config.yaml
num_hidden_layers: 10
hidden_size: 192
n_experts: 256
experts_per_token: 4
d_expert: 32
d_shared_expert: 64
hidden_act: "swiglu"
moe_layers: [2, 3, 4, 5, 6, 7, 8, 9]
router_score: "softmax"
normalize_top_k: true
routed_scale: 2.0
balance_loss: 0.00147
balance_bias: true
router_cosine_scale: 20.0
n_groups: 4
groups_per_token: 1
init_std_router: 0.01
lr_router: 0.000447
num_attention_heads: 3
num_key_value_heads: 1
head_dim: 64
vocab_size: 8192
norm: "rmsnorm"
norm_place: "pre"
norm_eps: 1e-05
positions: "rope"
rope_theta: 41200.0
rope_fraction: 0.5
qk_norm: true
attn_scale: 0.125
tie_word_embeddings: false
parallel_block: false
init: "normal"
init_std_qkv: 0.0437
init_std_o: 0.0542
init_std_up: 0.0625
init_std_down: 0.0625
optimizer: "adam_hyperball"
learning_rate: 0.0066
beta1: 0.9
weight_decay: 0.0
lr_head: 0.00745
warmup_steps: 290
schedule: "wsd"
decay_fraction: 1.0
decay_shape: "linear"
final_lr_fraction: 0.0
batch_tokens: 65536
max_seq_len: 256
doc_mask: true
train_tokens: 478000000
max_steps: 7294
dataset: "wikipedia_en"
Below are experts of layer 6 (counted from 0) of a mixture-of-experts language model. Rows are named router (the router's row for the expert) and show model dimensions 0-191. Each number is 128 + 24 x the weight over its row's rms, rounded and kept within 0 to 255. Numbers have three digits each.
After each expert's rows: a language model's description of what the expert responds to; "raises" lists some tokens whose logits its average output raises strongly, later layers aside. This comes from a sample of Wikipedia text that the model never trained on.

# expert 36
router:156140116144128129089118168109111108140110129096122157103175124101129119154114143147120152111124130117095103113107128152141120091100128112132123119104109173120147133125113107141137150143158126088155115091122098130183137161139157136105104161114174125118077101133109115122120087147117110140149129131145086110134126173151137198103138112129126136099121108089136153156142123162128175123152140111130130137100115111156115152117124172207149085083186116146102172140117110161145120125127120124143143142131171136126115071059099137140096103111110106124114102114117145137130143159092130103
What it handles: Word-ending pieces, headings. Second pieces completing words (rem-atch, hel-ps, over-view) and header words like Best, Team, Director in award tables and section titles.
raises: "ram", "any", "ift"

# expert 40
router:113105139163127150160124166135146136129112146165108083097131140100141091095164149160168143114131162133118117135104133112103103104127119124122145140160176121171123122150119117142159118093166088123166122072100124102125115138099115113129125154161137176131103137125097074127140114116133104162112072144126085117149113114090145128126125125155145142127171117118107095167138124086161115080132141157130139120168137161125070123139143151118141129127153096178114072163119084146148093137129114141125188111111118114121131115119144128136107096079135099155136127113114143112169135122122104158
What it handles: Line breaks and inner pieces. Line breaks in lists and word pieces inside words, such as b in superb, ly in glycol, ke in Berkeley, often in species texts.
raises: "ium", "omb", "ons", "itation", "ence", "to"

# expert 25
router:123161102133115125130115141129089110177107134143106120112136149107093127102138111143130113154147109068122139168113112152160177144127114105146162138126151173121110113124140126154112127118175134169123115117105138140165134135068144114141118159163130136116157100122102120101150131142091116155114102097123136117130146113123136144154148121105121131082142184131087085142105160151170155162144125087096098132138141134153153153144116162182129138080174100148097124168150116157150150129160151148150099103139166103131138154145127117117144133126159107124168124085089143136174114178138093122
What it handles: Line breaks and "term". Line breaks and periods ending paragraphs, sentence-initial It, and the word-start term in terminology, terminal, terminus.
raises: "wise", "most", " number"

# expert 20
router:095186163111144107126104181153112109156142128143104123098122166115138119145118105147148150142123142154112148180131106152151169083091105128144121149138152137117169127126124129143168126144125127164117112070131112116116163156136111129106080125153106112141120106090133115138126111154138127126138144162159123112111089150148113187092131104144086131140155141149146118124146131092159127120146157108125114105144147160163138136160131137134141092108147114110147124115082112129160076126144132136179148118145122168150123123108125112136160117104084110134170160147072113148176131152081068118
What it handles: Title colons, table separators. Colons splitting article or book titles from subtitles in bibliographies, table pipes, line breaks in lists, and capitals after al- or non- in Arabic names.
raises: "ends", "awn", "end", "uj", "n"

# expert 38
router:097147141104158101090069104129143148170105137117107152145157155127139127095173135132144158143119148089130135089131141131122134116143107136110121134088147167120142139166135093142126076074139097096124137139104100130140129115121165121119137135139187124119098110142146114040118107134114116139128077145160122133101113143151115160082142144137123157136143136123120095187166113153125122110165113125063124116110140137160119137113132181169126093090131126160119126110099117116117130100156136097130153082132155127137122110120130109149120142093122151126163135156159131161094114163105149141
What it handles: Verb have forms. have, had, has and having as main verbs, often after to, as in to have books, trying to have him; also the and this.
raises: "equ", " to", "ache"

# expert 30
router:106183187114140070089130151166098121120119141125094114105129154149132149134138097157134159115130151162136117119141099153121123100066109153143137105125123164126138153119141121111169098109111116138119123114109118147154156121123146138107127118159176086164129148122118145113144080156130153150150101157143133086090109182140144178071135135156150117155135159138131130128171132128134120096136098065127130146145097118120135123128142115126122135123147072152102187135138126112133120136135107102114137129132164142147120137112148110132147117131118093179183111077112133138140165174109135111
What it handles: Table cells, el-pieces. Pipe separators and numbers in sports and election tables, plus the piece el or El inside or starting words (sequel, enamel, Eliteserien).
raises: "gin", "kh", "ghan", " |"

# expert 28
router:084143117121116131129132202114120149136127166123080101142123117100110126127113142105142123133148113124118091169119123134159114125087138085172100083118149118145135143114154141113146077077177131099144133105098125126173060116115152117095125137134181129166166139142152110109088112142131127128136113096139143135109165151111119159123107079138133159156130185171168113093135116108141124123150125118106124131120167178153122135148138125111160116105137105130107151125123139113134091103121142143116128111115098108162134118134161170106133132126096126128111130096153120149180150172108089094
What it handles: Table cell separators. Pipe separators and cell values in sports and results tables, plus word pieces such as ub in Mitsubishi and Al in Al-Orobah.
raises: "oin", "in", "ov", "on", "rah", "ric"

# expert 3
router:144193161135147128109127131133077121084114141127118121123134147146147135099166153139133157128153113129106144113140119144119099111107123064189153136102109128124141134134154091146109124098177123141180112067094116154119146140110137114124138157157119126115124155135142112152131116143128115144103119148165102131104111156149177145143140120148113102121133146118119139123148164110131108119139131114137096128132154121167119110086087138178100110102135141145080107158124159157191105130159126118159165131107128118138130110090137106119095105127128090180140096085076144129165143185139128100
What it handles: Numbered ranking periods. Periods after ranking numbers in tennis seed lists and draws, such as 2. ARG, 4. ITA, before country codes.
raises: "ary", "ical", "ist"

# expert 16
router:133117135121122111153122197147140122109081170136094071134147138147142127119140139132168155165135172128145114092091098159140131118095120115124081102084174161138155135121128150138104124122160107159188131115110090141175118133107110130165104147148125101115109126140120118098142132127107179144127102120112111151114120141103127147094148122112135099140121137155099144161142127136127135139130107126110149141127168150154124180183136153146121099125135098166091125134156080113111097128153085133152173098130112105125106119072138141132119107099101068166108139144145094132144128144103143109
What it handles: Name and word fragments. Pieces inside words and names, like arm in Jarmon or right-arm, ub in Shrubland, Just in Justin, and colons in race times.
raises: "ru", "y", "ry", "man"

# expert 21
router:133189151101146135092124122139133116117104116119129078124122135154105141101133108131148141166128214131094074125127140139165102081121128102129115154098171155129146139146106153129141141117131091138151138125101080132154105135129138102097089122103135117150157111148084107117149141147151140141092139145152154094126092146104152117117164121111148147151129130113109119145145126162119101121115108101124095112157091148152115092089091121164130093116163086161137137161151158137157091136115110144130134121118121104171111063110124109144116073115107101141179131108111124115113152125091105105
What it handles: Music credits, word starts. Line breaks, pipes and short word-initial pieces such as ar, syn, gl, cat in album credits, track lists and sports tables.
raises: "\n", "can", "ched"

# expert 47
router:118176154129183136126105106154118104167121192138072134099142126126136123136116130097150126139138136127090146128111119126126149111093138122152160182099174146069122115124141128127158109154145118135160091139121078139111123131145141107158170140117142130170131115095126114123113094119137081098120112100105144058092115147142136139108125090183139133161158144120142091160139138123176100112135135106112078163131148156129146104113131117138150113089151106137113141132154123112123104104162133121162139144114188175131115109145124119158111142092139143141137088102119118139157140146105097106
What it handles: Name-ending syllables. Final pieces of foreign surnames and names, like Mas-uda, Napole-on, Uriart-e, -ova, -son, often in cast and staff lists.
raises: "ians", "arian", "ides"

# expert 41
router:131193141098158135099116175154162143139106162150121121078167163094139118143123133127098134125164144104155142148117084133123102119129126129184106103107112157122149103113128122135155160118181128104151155115115113131119135160094133160148093165128148116125140092148121134132144099145097102170133104141143089122115107120135155138123162108166119164187142101165135090110125134105109108069139088123119127113123173107141124147115094136144152141108153143121103141132135107127172089132180122132122152094138118142089134127117117126108114098101110087142143111129118156154148130184096097169
What it handles: Inner pieces, table pipes. Table separators "|" and middle word pieces in names and compounds, like Cut-ts, K-ins-ale, Idrot-ts, digits inside years.
raises: "rie", "hel", "ians", "burg", "irc"

# expert 60
router:115141129134174072089085111113128141159107134157109137086113167123131117137148115136132163126127113131111106129094118139135088075113121109123134117100130124106131149150097161130133094079168118114164111041120107140118130158101100124145090146165147096108132100100096138135123135130098099175091105131157134126154119127115167116106150110126166142131187161109091093168127125137134179086153126106154117132155104127161169101095129133098133101122113146128148138128112140120183129122111113144161118110119127132166117119104136146144130107114108069133153133100146159127166120132103122128
What it handles: Capitalized word starts. First pieces of capitalized names, especially foreign films and places (Bah-rain, Ar-jun, C-armel), often right after a quote, pipe or line break.
raises: "rit", "anga", "adesh", "ricult", "da"

# expert 8
router:060131138129124109128108117112128159129133155138122095117195146086142100126137125153127150129138154111089148111120095175166100138129136114102137124058157146152115164134102122132109117122143120138125144132095118162121114165118133104103101113092157088114150116130100107118154116136096121119113081158170117103153122135155159184102123114150141163121142108141093093146123138107119127079124117127140148149182107156124103108102120163151118079131151118118132167165110138159129099131170141109166122111125149094164086107086130114163117126120137081145145111148076129136137105143106124106
What it handles: Copula after subject. The verb is right after a named subject opening a definition, such as X is a village, a commune, a moth; also zeros in stat tables.
raises: "ance", "ol", "ances", "lam", "rome"

# expert 43
router:140111152107129146122100147168129143138119142124120117112155132106122146139099171135129097152129143098111135126058114123132150134118110121186100154066099188117122112143166112111094124137126122129164106133123096117170148120138133122117102176117169116119131106154149106155148156126129110111120148149146129121111153140131120172126120131121129120154184122173122064137111103116159125137173100133147073136110158154153198123128093130152135085116153079143116156144124139126149097115128162120160142093147112138142090147142142074136089137091113129164162122122114138135166126155127145151
What it handles: Opening parentheses. Opening parentheses before years, translations or disambiguations after titles and names (Prison on Fire (1987)), plus word starts like dr, sc.
raises: "also", "se", "known", "now", "so", "wh"

# expert 5
router:130144168131156136135121120162097130131118156158116120100103134114143126100151159100143141114136180109136104081119105124141101157147131106165133113135111164145136124133115120129170130114145137130161156128098128112124108125119164109098132173172161104167120126108095115119141133141108114145080111148158125129121112133114166119083166132163132171163151126144120085126119128179127128126155111115091159135146165156176152121066111156177134076115146110138125171145119142148102134100121166164144123119102170102174155121118123129162156124106096087145135127071132155130163160144165122108
What it handles: First-name word pieces. Opening or middle pieces of personal and place names in lists and tables, such as Wil(lis), Man-it-oba, Mar(ía), Nic, Michel.
raises: "ules", "ols", "ients", "th", "inth", "oles"

# expert 19
router:155133152085130074110110110121100069136094127140093113079149158083128126125124189171155110123136156168098142105119130132181098081082136150140140110111175204139129138137142110120149109118170110106107112109113106120138152154113137130151085130139159118143155129088160116138139131112131107161111136148132134122114152111158166185100150127117113135133145124146133094160191119153147152155141127100108118128161118148140165147117093171146135126101137094144089168138152133130147128104140112142148134139148187137159120118107136138154116101121137134142124137113152154121135157113137125122
What it handles: Letters in foreign names. Letters like ö and short word starts inside Scandinavian or German surnames and taxon authors (Plötz, Söderström), plus table pipes and coordinates.
raises: "lers", "hed", "uns", "ons", "very", "low"

# expert 7
router:145171176100158127104094121135115117165163141104076127129185141145122111088166134192135134180146149132109102160142130167114127144135110133157116124160169175132116126132113116150153113142098131142144105125083084125119138129123135129091129161167103118125149117113126077109147107116128118156121112156149111126113120100154090184117170117155138124127168098115101134138192105140148145132107102129113104119179153120104142144130092123158106076142178109140138135150112140123106121092143125151105110112102153143145137147108122105089122103118129129140101132115104160132164153144126151090
What it handles: Word-piece after M. Second pieces of words and names beginning with M/m or de- (Mansfield, Murex, morphologies), plus decade "s" and sports-table hyphens.
raises: "r", "ra", "ti", "rm", "st", "va"

# expert 49
router:121166131093150102087051141157132128128109139140121135124146147131154110123150161112138131151165143144122113127129112131156131110091117148130072115102174165101145120152149145131128091124167122149129102108146066081164154178121150107111110151167155100116146092123120160125143168138156098127127116130122165141095113150155126108110132138195099127104107129136127155129140113116104161145100091121083123143126131124153161123110145152137131142107173151139103142137151133116127120109157133121147142122127151156129117085088156123144087115112094112112129136097113151163175132129092064091
What it handles: Verb after There/it. Is or was right after There or it (There is no, There was a), plus commas after introductory dates and however.
raises: "ative", "is", "les", "ent", "ago"

# expert 23
router:112147118133136134154125164135116096174158165116121111086138116110088140130129131133137132136109153134140125125084086143110156152108094104164120161125105109109135153142146091186112128142132118103103126119127099092133172122129145133112113133167151099153139086143111083122129062200116165135087129154145092114098107114100153179082134131102145123127111138110126115107145172152161117151151107121129124120130123140125115084124091146178130116091140099140144131144114129103125108125102104125176162127076137123133114092156114084131127119161131093136134127139115149171176168143143138154
What it handles: Word endings, punctuation. Commas, apostrophes, quote marks and suffix pieces ending words, like fact-ory, Construct-iv-ist, polit-ic-ians, Mets', 5'11.
raises: "\n", " (", "ian", ",", " of", " and"

# expert 0
router:154145118112125093089121105147116174112130100142085081113092159090118126155117126166172169153111176120094121116109095117148108096137119106119132165106089133126086110143108109172135143110120122127157119148112093089154183147114132094116153125160121103160166099099107143172124136155123081131106133145140144098117143108137125118123123109130109134129114107124113119183137136104136096115145114101092109095108124136125161138120126166158136094102151138117128161145133128128127108138113110154143182109107124105148147096078140109124119091145114116139146087056098111129172125163145091124
What it handles: Clause-linking punctuation. Commas, colons, dashes and open-parentheses introducing a list, quote or explanation, plus table separator rows and verbs like saying, stating.
raises: "\n", "one", "a", " the", "all", "unc"

# expert 32
router:093113140158132089145109172114119088132075137132065117145135158089123121130129098129097110146143096111103110120140105125149124113074108159137090138050135126133147131141141096177147149160193116130125126106131114133160163120119103107111101102123127115153178139117135119174129132142124144134090112136154166121105134121110170154149119132123129135159171107169114131147138117138119155094127108102117132160146120115162181128143119096142103131126114135154133133111125096132102127114158125146087145098138124177134108123094121122130118133066143114111204131116111139128124154116143119074
What it handles: Sentence-final periods. Periods ending sentences in TV and film plot summaries, before He, She or After, plus decimal points in numbers and onset pieces like sw, fl.
raises: "\n", " Despite", " Later", " With", " Mean"